{
  "n_layer": 20,
  "d_model": 512,
  "n_experts": 16,
  "experts_per_token": 2,
  "d_expert": 224,
  "d_shared_expert": 0,
  "activation": "gelu",
  "moe_layers": [2, 3, 4, 5, 6, 7, 8, 9, 10, 11, 12, 13, 14, 15, 16, 17, 18, 19],
  "router_score": "softmax",
  "normalize_top_k": true,
  "routed_scale": 1.0,
  "balance_loss": 0.00506,
  "balance_bias": false,
  "router_z_loss": 0.001,
  "init_std_router": 0.0177,
  "lr_router": 0.000597,
  "n_head": 6,
  "n_kv_head": 6,
  "head_dim": 64,
  "vocab_size": 37202,
  "norm": "rmsnorm",
  "norm_place": "pre",
  "norm_eps": 1e-05,
  "positions": "rope",
  "rope_base": 10000.0,
  "rope_fraction": 0.5,
  "qk_norm": false,
  "attn_scale": 0.125,
  "tie_embeddings": false,
  "parallel_block": false,
  "init": "trunc",
  "init_std_qkv": 0.0156,
  "init_std_o": 0.0,
  "init_std_up": 0.0156,
  "init_std_down": 0.0,
  "optimizer": "muon_variant",
  "lr": 0.00575,
  "lr_mult_o": 3.0,
  "lr_mult_up": 0.715,
  "beta1": 0.95,
  "lr_head": 0.00601,
  "grad_clip": 0.5,
  "warmup_steps": 200,
  "schedule": "wsd",
  "decay_fraction": 0.708,
  "decay_shape": "linear",
  "final_lr_fraction": 0.0,
  "batch_tokens": 131072,
  "seq_len": 768,
  "doc_mask": true,
  "train_tokens": 965200000,
  "steps": 7364,
  "dataset": "wikipedia_en"
}
Below are experts of layer 11 (counted from 0) of a mixture-of-experts language model. Rows are named router (the router's row for the expert), up (a neuron's input weights, with its number), down (a neuron's output weights, with its number) and show model dimensions 256-319. Each number is 128 + 32 x the weight over its row's rms, rounded and kept within 0 to 255. Numbers have three digits each.
Before each expert's rows: "gets" lists some tokens that make up at least twice as much of what it gets as of all text. This comes from a sample of Wikipedia text that the model never trained on. Tokens count by the router's weight.

# expert 6
gets: " |\n", "-", "–", "|", "\"", "°"
router:141090128112172116098154100153160203131084075163164093098164106153075092100100132090108188153098075058154192136148135108119113148061112150156098123093080195169138152082081125132131143136075114
up0:154135165099138065121164113054176103151157121068064117178145103128095140139180103095113174124168120135104137161096161166047164182064063085141105161091140042167114163118141104162141116138148114
down0:143172113165139129103161160126176084125104065166157184143168170111170114114131101117139131113097139153109125152115112167123073150176117124123089137109164157156080082134147136081090137138088071

# expert 9
gets: " ", " from", " on", " all", "j", " $"
router:128159138127139103105195168181185150196075141150198121103126117129062176127112097108095165136107146095163153136172158106102122150103138127129097119135150103097143124138103141152081105111069128
up0:159142144102103123088196127114119101128187090153164163133158109140131145143122206090122135074141134092166228147133179130088131125079149115096119178092179079108122122168118105199133162178176128
down0:095094192145080194160106177110122119144099148067135199103059105100095141130074070144114082122135122078117173125104228160108134108081057108095130110113110140100158134085092178106114116070139158

# expert 14
gets: " |\n", "\n", ".", " (", ".\n\n", " is"
router:147144168134123166151144114189109155098049129117113094110176133113084125102093093152150151126124169100198150122161149118132170119127167144122147211149229131137138137217089142109144117140082198
up0:164093142168131131065122121083102072152144147134145146099134141159083131113122112098101171103095114115129083099169140149105138172125180135074176154106183156119134148210119106140128101156118146
down0:142131172090128127146121195170078090114173120110126099128126105127121144119118194095128144102088123110139159101151075137083163108120111131159077108154127126157088132198086113145084157126118105

# expert 8
gets: " the", " |", " a", " an", "|", " The"
router:197122158097148161206109130131110189115095103134091138091104069091143118111023095088086172112116095133096194080098147128143116152138115133126114084163108167141148186162106169108109124090084120
up0:129108095130057145105135121167146090112140146148094112130089153143143113122101140141099080160105120147148165164169125108138109091168092086174138062104156074139165155110169109083085163128128131
down0:143090099147131131164181082137129085158156123173111141128150133143152196162114137120171139170137104119122095165162119170089096116107090184146066078090201147084136138149130168161088157129099121

# expert 0
gets: ",", " to", "-", " in", "==", " at"
router:099135125200168139119102143144140133142137160154122110129183147130146086122049056172069181151123122139123177130148118173079124157128102161124157156175144109113139166152127120117108114079078118
up0:098147189193200138132138164154080140157099137108059160091135137108139161086137153171090134124153112134104049176029101160121100133072117117077112167155123150138086152170158167077105130146171118
down0:149114146123088118128160140135153114146117077136102103097140194100087180128132164120130101180062145139144080139095131134087122122094110131142141117105083139121183159131069053156043119116136168

# expert 5
gets: ":", " |", " \"", " by", "-", " he"
router:130092113173162094114154135086180170148128128117124072089169119120095112124152092160083138135111107155218155139119138088130119136120145180121083119157168104138120043134102099141160121156130195
up0:106155165135171123159150113075114127135165110183143148093187141066113094147172124108118072135142143138180162147134124148103106096108120067109089099111138149152138097078118142150102153129085116
down0:170123088177115104157171100086110150105091125102117219153144053173138129149103153161090115125144162128112160104068129149124163188111100146148109169125203119118163137095075166150120174106169095

# expert 11
gets: " in", " of", " with", " for", " to", " by"
router:114131133153178088100148093121198152095094168110151136131120119120046123120135107092109177121145110177110134160119150147078147130122114141151134110136124077153099169130096166097152146118111127
up0:125174183161120133151113159154108099120124150133177126109137163134192099097181139097130117158109113128081097124103133126131118212135098110114138059163115128148071147121093123103087111123153108
down0:116204109114109131062116178137118148141153084103120142068129126128117154097147055098167213178133154085125137050131112141096115180136120103122107158111096127090164140090136169155170103073158120

# expert 7
gets: " the", " of", " The", " his", "'s", "The"
router:168118153157134059059145085136186175090113087135142124109198086124131127119146071079175153189163186083137092108153121160103099186130153076148101180129151096117172119187126103152109130189080138
up0:135124117133114119133144122155145142131117117170179098130133103051125106097131104184146141146127146143182074110128141160061094131148139107081113154147139150154149110119144126139140162160120146
down0:115121147154137159134114144098145109125147132117119197194111128121117148109117154139163173108184101130139115174121157097062147147174149125144151191159160149123144087096159077182102127152124120

# expert 1
gets: "201", "200", "202", " that", "199", "6"
router:142090130135164085077104065108196122119142061129136139082145098106109137076102091105140145124135129091162125110136165181168083140120147139106178158144163133141164143154163145089055084129075136
up0:079160131073110115157115122158095086139117067164143143091117118140148131083098091075166087155125063103109124115191097188082156079152136137134123141129138153143150175130163175080141096106098139
down0:173145170125177154136156083105171088090153085089100111087200149113151076100119087133097102115098140094176098142112158153183132182102060130080133096164150182104094132086199166118071147169115158

# expert 13
gets: ",", " and", " |", ".", ";", "-"
router:111120115186148166139130168141115163112113126153118078103126120126104124163113111114106145157141169075200106149196103181151115172087159144116164079142180150156106050163149133101063118091141113
up0:114159141114117144151137114117122128174170127082130151097142120148132142175100109144217120115097136147127169149107102175125105105084105186164154111101168117104087123207155110139104091126126118
down0:109091148155182154152107113145106134158101149122176172162089109174084159132167138196121094134137093144151129144134092109106119115146142135095116162141075109134126154099093137123124168173123154